Below are experts of layer 3 (counted from 0) of a mixture-of-experts language model. Rows are named router (the router's row for the expert), up (a neuron's input weights, with its number) and show model dimensions 200-239. Each number is 500 + 40 x the weight over its row's rms, rounded and kept within 0 to 999. Numbers have three digits each.
After each expert's rows: "mostly gets" lists some tokens that are sent to it at least half of the time. This comes from a sample of Wikipedia text that the model never trained on.

# expert 2
router:410458532556486530458477586430433462431543570509409524491506510511511403523537450513510499487465515531515515400553459498
up5:523526496553489529546496503503545445496502558519435490522527474480491531520455425518527532497471501501495473484575516508
up6:539420445516479498514473496492543457504548533569442520444588523448515502527449504485558527583522561490511444544547484462
up7:541479508431482446479470529553454484493466475515526551490494525546462489562495557499440432553538459465532512537531420569
up8:529455570535543494509479500480575538427491428457526473460470542583435472586546507502459470554480477447487542455553496484
up9:492514440496517462516521481474490567555481505564524455451546426543536481477529477534538571511490536480526536489483495516
up10:497546474456515523495499464493424453484506501498477545539441467499509521537519488526493425458511501524492450516505434486
up11:478510537433452509510426498485471535472541493463490513494480493541490422491519477459562510582506468553505507438559531498
up12:471513489493482499478509461437478499512519499495469512508508544431489430485625476491531513507476464515454394462465464507
up13:523487509505541508498435567481505532467539546537408448561514529460553476480534488433482508502568492487495467475591454439
up14:490451476443520504551519536556518534536516458512396449453589514462499535524543568464494483464472523486504539519580430555
up15:407479563452432483515435551417526538505498510525500535472543519504431529536517448483497561572554508530376473474550473521
up16:552416445587485466498467466548431488512524461456488481494470462535467469476550526508496525407457468483487468504526472510
up17:535491478426554520468496521467530557493527481553456473562449474465506476522504573519485463593461516469521554466563462526
up18:498545503477504463487473588437486623477466539547491541436478475450563501512460442536545505585508492516494460471387495456
up19:429507526535458411492500546521527473516475492474477549520518507521469560529478466541632484507448512544467482501472508475
up20:553562468493536412561493535580495510430470474446513415494462502480478499489508489468470494458509531524467468509552490519
up21:481567469508524485483494529533492485474517496537599509475480455533468449425518515520533583576489499555488588457472562480
up22:528496503505507564489427459549531479505426499457504504506520547535516541522598528574485494642511449494544427547561455535
up23:450502481549451474575551458499558501479565450565499447529509509465499525486491468494492468477466472516400484499518541482
up24:577510492493460480576499461515476552543524419472404492471443465479519508506477474461467501542495488527503448467469469495
up25:401556456589474506468492498460490492501448456440560495540517529503480495553523406554492507461461464628561501532576555535
up26:465540544510438490479473467567506510489469516479446481472501517479518491547458486483528530557451542438443517511463494445
up27:600548424474489479475553531453543537539423501554411518552537515445533519516537496519562532433478473489519547566491480431
mostly gets: " |", " New", " United", " South", " North", " —;"

# expert 9
router:448508519465476467498484562482492451511449546460487439510514536498517486495457497501528492522427499472519492441490424517
up5:468478566467496507597466521513487458555479503534562510508522492453402514489436493413605502522477471454529436528432527552
up6:473506428498542499499495461446396516454477502523494549477461493482469537510515498525473554551396539509510566516489477468
up7:538471491459468471440453505473544457439458510497463481491474496523505521518604456504499461517480480497496487456440503482
up8:492545495527506506504535444505515408471484552456441383491596530475474557458488521541536502487386478525477454588510509518
up9:524556448573526501536493531555514475428513428518505510500541473520456516552512489504570501434545487491491427539507580420
up10:490512532496569521538507474439552508509467554503472534500488513434474529486538475565505580443522453456489512464542511520
up11:472432455484481504481509470492480534493519536445563502476477454507462471531493491476602542530452501416501497455488489480
up12:444519573487458456522520445484461525482516472486473451523517508457467547493555510518468509440486498470545496540476436572
up13:502469480545455510579532596568540532487424441514471479481605505475610531509506528453613528464543466448512526474515474550
up14:575520534453452484556450511571476426513496518444512467477548491472530537521497484482459492440434477469500486470460524452
up15:533527474510452532529541484541504575484560501450548498471463527553563492563580595530476511487588571512484549456512494491
up16:538468529420502489501466482509531492539484455474432484519398458483564522521528491519545575580428462463482531514429541585
up17:504443476409528516534439451440510508412437474569405556472519511518545573490478458576490535538500531534462532529556512522
up18:562499511490499466564501570528634577459554540499329492508535466422469466544548486468495484510456410520453452491517559507
up19:505548423552475507475422495557512502474503564426497473508467448530397493452559578542465453474517522505512444472516558458
up20:484473546406456540502498502502502503485544563483571463444492469481469437473547562505493472430434477489483466484517521515
up21:522550480504521437503473510558474444523459530428462465473571550470434550468484466529526519514504540483489484508556464489
up22:456512479501522451491498480588484456540542468589528457476512466515487465537537423525491452521506505544417485497496477424
up23:506471534511516527493524531444442490476442549524529462486552603515446477476495551550536498503510419555466530522427482520
up24:458480514524525477525458608476471501445490542437475466505512507494523487552459475529500484561495503581508501496505467480
up25:501511538498433527462392502509507549484507539593454545520447452509514499492475559500436448513480509429504472516499489497
up26:529423456447465531566488552493595484470525490513519532532506475420525489495491527486483572487499491546497459452522521523
up27:483478513453461430543518525531606538534453486520521559514488523485435462501414446491534467500498531427488522532518474544
mostly gets: "|", " as", " was", ":", " is", " are"

# expert 1
router:514542478529450425463461507443414471559490499482484454488532537493493525513527486529530449497507468520501464534447530539
up5:555493419505517506551517464511574499521508481503543552473512526550541472514598527454527477505533489504524572530454451477
up6:504503511478459568491517491490506473488459487566502502484490526512566494579541508485432427502493503587489496470560503474
up7:506507538503427528498464529516467511481483534495577521495509441540446469498567511502450538519441517548454428454492564462
up8:503495598541465511502502527423456524546529481514544538467441528431519507591505492545476497507468486476502479456543497568
up9:534524519523563500482438436521506525467446491533489497544500510547488489532479483500512524459480447486460495478507553482
up10:466460508508471423559394537534425500489525498496417428424556440539528452478486473497547564518452490505572517523591471538
up11:512491525484456473482481529495494427428506534510439435488475479453495507587492526571490509504467473513495544461527517504
up12:432511580496490502463598435471497491570521527514551490459441509373604577529534508587608496496565467429499514488456513498
up13:513466486563480500434515489487463525511532485493483499419526499557444500422477514509601509468440496505536527532508565513
up14:476548493449514575531392487508534476482461532522438444524494458566501455509497456513459524558466568478548442455554510527
up15:494550481524444446504519542490509479547469408450470532525534529503590432505479501515503563488499483502501499519454496500
up16:439532507484471529530491533505550413500490468497489516420495518534489395486509477455523553466466487525535511473526471572
up17:517535513500466476474541519465480539478496508512521487488530528508455492599475519550536402447516495521494503508521521568
up18:457511517545548481453526466526493543489486523527427522526477574472443515507527440458460505570509474551482496653517484488
up19:519495521507482503532492478450544512553539480458508568473496442541544551550495428485477414562486466460475568451489586557
up20:537464505458455521604558528536462513529568487489507518485528495452419552503436500514553485546439544490440488546491500442
up21:511527522508500518486598505495497485477503588500486470476492554456504498626516459489532508470456537449459529545454487505
up22:516461538474539497554506467487478533542471510463474493479507440554383494565482478473485517443527507516523525530464458549
up23:391523518419475474487463500545516455547535515473444463538504475537517477596576496455450500514539482420531494427528585542
up24:443513554482485565519507516514467443522453457502491381452486505514519567476543478513578517486562470450510461470492549512
up25:490521492492488442506535466501369509501534534469506507560496484501479556478474485598517451468531445515576544475511566544
up26:590431503471514489453566526590520507540449521506468434549498546460525476572552461566454515493492538440529526568565536496
up27:554540508468489482517553552484516486462455546561512477533514551517488563419484420469545447469488589476490448472546547546
mostly gets: "201", "200", "202", "197", "196", "198"

# expert 11
router:429518470525536559533511511531548465398552527496442516442399594475426494540468521483478556521464514514563451466487446487
up5:441455423535462570524543473514513495479521405482431459493551512508407569500480550548550507580473452524461516538495492458
up6:470487485492568572533457498566523466473461457437503587533451475477504478521437472536519487535480467498543430538530433563
up7:479472531472564574487462532540524488496503473471506499458591502407519485477505530432577483437491494472504512452546572438
up8:566484506545495584489517543499528498456502539469574506445518546478499490465498579509512518513468457528496474499451463464
up9:535471536437591527545465471507583512528446483558476468551475501541560444455528448532488467570446518475485450513478461514
up10:568501445537493523550511500517412502463490535491555547483508486478539465441553541583528566488436483537475540553472511525
up11:460553471464450532433518429544448544451534493545530524451569452456516440521567536423479600567520546515555498410507498470
up12:539479560521519569496447523531525483533527573433422484494515499520413483486513405512478519481465521503491458487573459517
up13:500504429484467544440506494527567647574523442481480486482473496503478447562478551473491488538508486517432553544541545515
up14:507493541591495518502504505518459466490463551381497499467505449472505506494511497424550618493472516509486516483473544430
up15:504487444505507406412537502468537518551489499510596528498533490522549488577448443536421410502444440500504434499501458505
up16:493519516415489571437517525533542544486514451482488532460501465515528487472584533499549521543529592536434527561542510504
up17:512507541520480536420520539500465518428418472496473444435470576533492483416522527477494532496427543498509509444492451478
up18:553500519456530574543491514494457427437492430490488503490467449486434507433447518514424548484489560523394478452472487456
up19:587494538464506465537489500562563470530475524552599496532470456554505464480460482530508468538429546504500486446442551495
up20:404437513495551512489473531535494544511507496454489399417510578496490482604515417447422535489539500484451538483551463565
up21:597528519470471542440451490501555495490458547538476521500490490446453468589482488479507457495527493462405575503507537488
up22:484464536459500486553512594516572522420503520474558588448445483537503521518482529481492553540505477489465432547471508519
up23:443567518516520594548489533535501498541538401504434513512537477502490515517559520459477483468462479551499530527496516555
up24:454482571516518513483445576460487507489522420554525514525560510502552523422509485508511485527579477543536524539507460459
up25:501532460518551500478517514548464504453507432443417511502475544506507497470559494499467482547515457419481513506461412556
up26:569496426445483557486461558520529516452562438479526481495554499422521491544565471528504598555491489557568506468457480537
up27:418513520542496502458517492490398509604523571471423420491509525448511495453516490476507494573486491596472504485510499485
mostly gets: " (", " \"", " the", " |\n", "\n", ".\n\n"

# expert 7
router:502528444559486489400501525506438521460471539501562516544488523486477496504394487532530542483491567476532486472451505517
up0:484480540488525509492509491469519455526558523522492533398502539459492523441510488501565499526589495458448486517414506520
up1:379466532490457516508498507501441456487567490461475567482498555522509507435529448520548442466534507459520460437548520502
up2:461476511521469530504522558508592522552467557526525547543501494442502496553551503446496498464549547533525510462450503499
up3:420485477635502523473509460571550482504466507440476484430472456445513553466447494562516512544452582469465564431470502441
up4:441518507517460483413451558489502400489446465498440486556509548589614548470486506531526515557469492472431565506507532507
up5:498557562537488486531481524489435451577538462509515508484454548481492502502459489448518508474538444473444544562536490514
up6:446492515378473505538461492513548571507564459529562457415441518482448500535543560524443452544474395579477504496585492475
up7:409482436465515516411542461430480513500517573499524584509442565474568517492498441528463538560518444532445469477558435451
up8:498439526516485573479510478416471479473460510491541508551475507522458560609471472479496556483522504465584516475391485490
up9:510555464522484562446498530567502494514524501461497553442534471558463467507441419552506472500428509520442508495504521543
up10:482495518472497547464466445509529441421439511492440496553462474574441544482458463550551564487553503557543539488534466528
up11:563464445547421496466518573566502487488563450489540508651487500481494509488505489505507455526528522460542462523486466467
up12:518465521489489502551471505542493512491455438516524573530453549487527481539395499429555500474543515498501472499487522498
up13:422567443490524471534501442520511519510508552458493475478538550556459433538597463473487480519531509485462511478596515551
up14:532449507475442516520507492453469464557559557528556539539423441537446499539499474513495464526411528561495566561499499470
up15:422544492505494416467503539454419483396495524539515458532523476502535466495554446502497553598538550550538480527530485525
up16:456478493502563460481486537440526462504529439494542477513379518520521513452483514519575499491413401514492478477477525497
up17:478486549439472518481510484485473496506499467531548482493392425500444552434411507556538546494497480496566456530458525543
up18:521469559489507523456485542478566503442432562486464498475456489495454530506461533533477442539437504503466559416499507519
up19:558500528460503566533511489515501579497494494497546536501483532514583482529501602535485533469481541425458528489483506566
up20:517539525540435487565536555555481545489423504479524478575447538447490526495461537476453519477478500540435449477487493513
up21:528508398560513549449468478487467517540491462469556504492497476534505543534483494488517525493483490511487473505516536514
up22:481459500484489517441520497566480480489458508486539487418478543436517537476507500500474464510479462453451450526472603465
mostly gets: ".S", " Racing", " Angeles", " Records", "berg", "ki"

# expert 3
router:499461488483488505554502490504549447550483476530548555492439479472493504553515457532505555539464467511483367426448568490
up0:508528472504524517583511537452487500549544552529510526453537432502560448521480523493510487479487394480481549573497519586
up1:492495555556532462449519508494525460511480507472506445496502503413554540525524552502481472470460497522491505486511458549
up2:465448427519502474505496496536519516447526500528549537509463487500547477494495558515496541525552516465475561568509515494
up3:451522503501402538577512498571504539453530452459503565468535508556440487622483420547478466537473454543507468494497555485
up4:494452440512521534431534531556490462464526463549478449501525505459554449506479552535494484514483428518561461517519417515
up5:525536473568469509484517509477517519533515441550510535582501537456470494505512477437437480500523561464511549579513496527
up6:560492497417474478565482501456445508553549533445512448507439454499487513548458602469448541493514487530469480521489458455
up7:549537496523499540492464500459493381485511499461583534471484515510441522464465482449502496484541491481494473528460504465
up8:518427508607429431500513460559526516509470580475540516502511530477462525516430493518452507434468450492494518474537481416
up9:525543494486459562500437434539552493504460478478511497521493473516505495568464561544539519460456523443498396475529501510
up10:499467451554576466526553503527477535577575508551541432504466525521456426520443483496485516478398506498506522550414562478
up11:474473539479510506464513456488488451500613514404498530464472491408469447562440577486524479535518506443566468435585433512
up12:612495502423506519465555495520592553475500522529488555535509452470506533553438525560457497491515523528558487544474467459
up13:553528482534499434463486467557514546492504456444531507450526558513553588521511502525443552452453490472506450539496491519
up14:503460493474506566571546552499593487530428546538503493459502490460496580464410498505546518445516414500575473531501489487
up15:512519510619518503539551465489489447546531484499479485575552495524502552495482516557535498428538436513522450494463504395
up16:475477489534470481538514453543528499533568534567585441504535424497490482548490481444498539501508464460497524465455528515
up17:495478454476584470439475500548526452535443471489538538487566536488485514544470423558431569503461527501477429423562556494
up18:511509560498512520543452513457465490474482578473533525518547558501554510586533515463557515460485536512517514440417532536
up19:568496497418411514480555494497521447472488530501475489543515467489512518497513534474524455472473561477537496504504462514
up20:503525474530430484478504533466445497502468453475550483481497487520468544583485500504476551575507503480522459593471499567
up21:485460517469477492568513483543461500519503497448470463559493463481388570534501405544544476506455497502537480511539455523
up22:501461515524464534585523581572579422501522440558545537559471522407472497470494522537518483501583470497507462496451487518
mostly gets: ".", ",", "),", ")", ").", " John"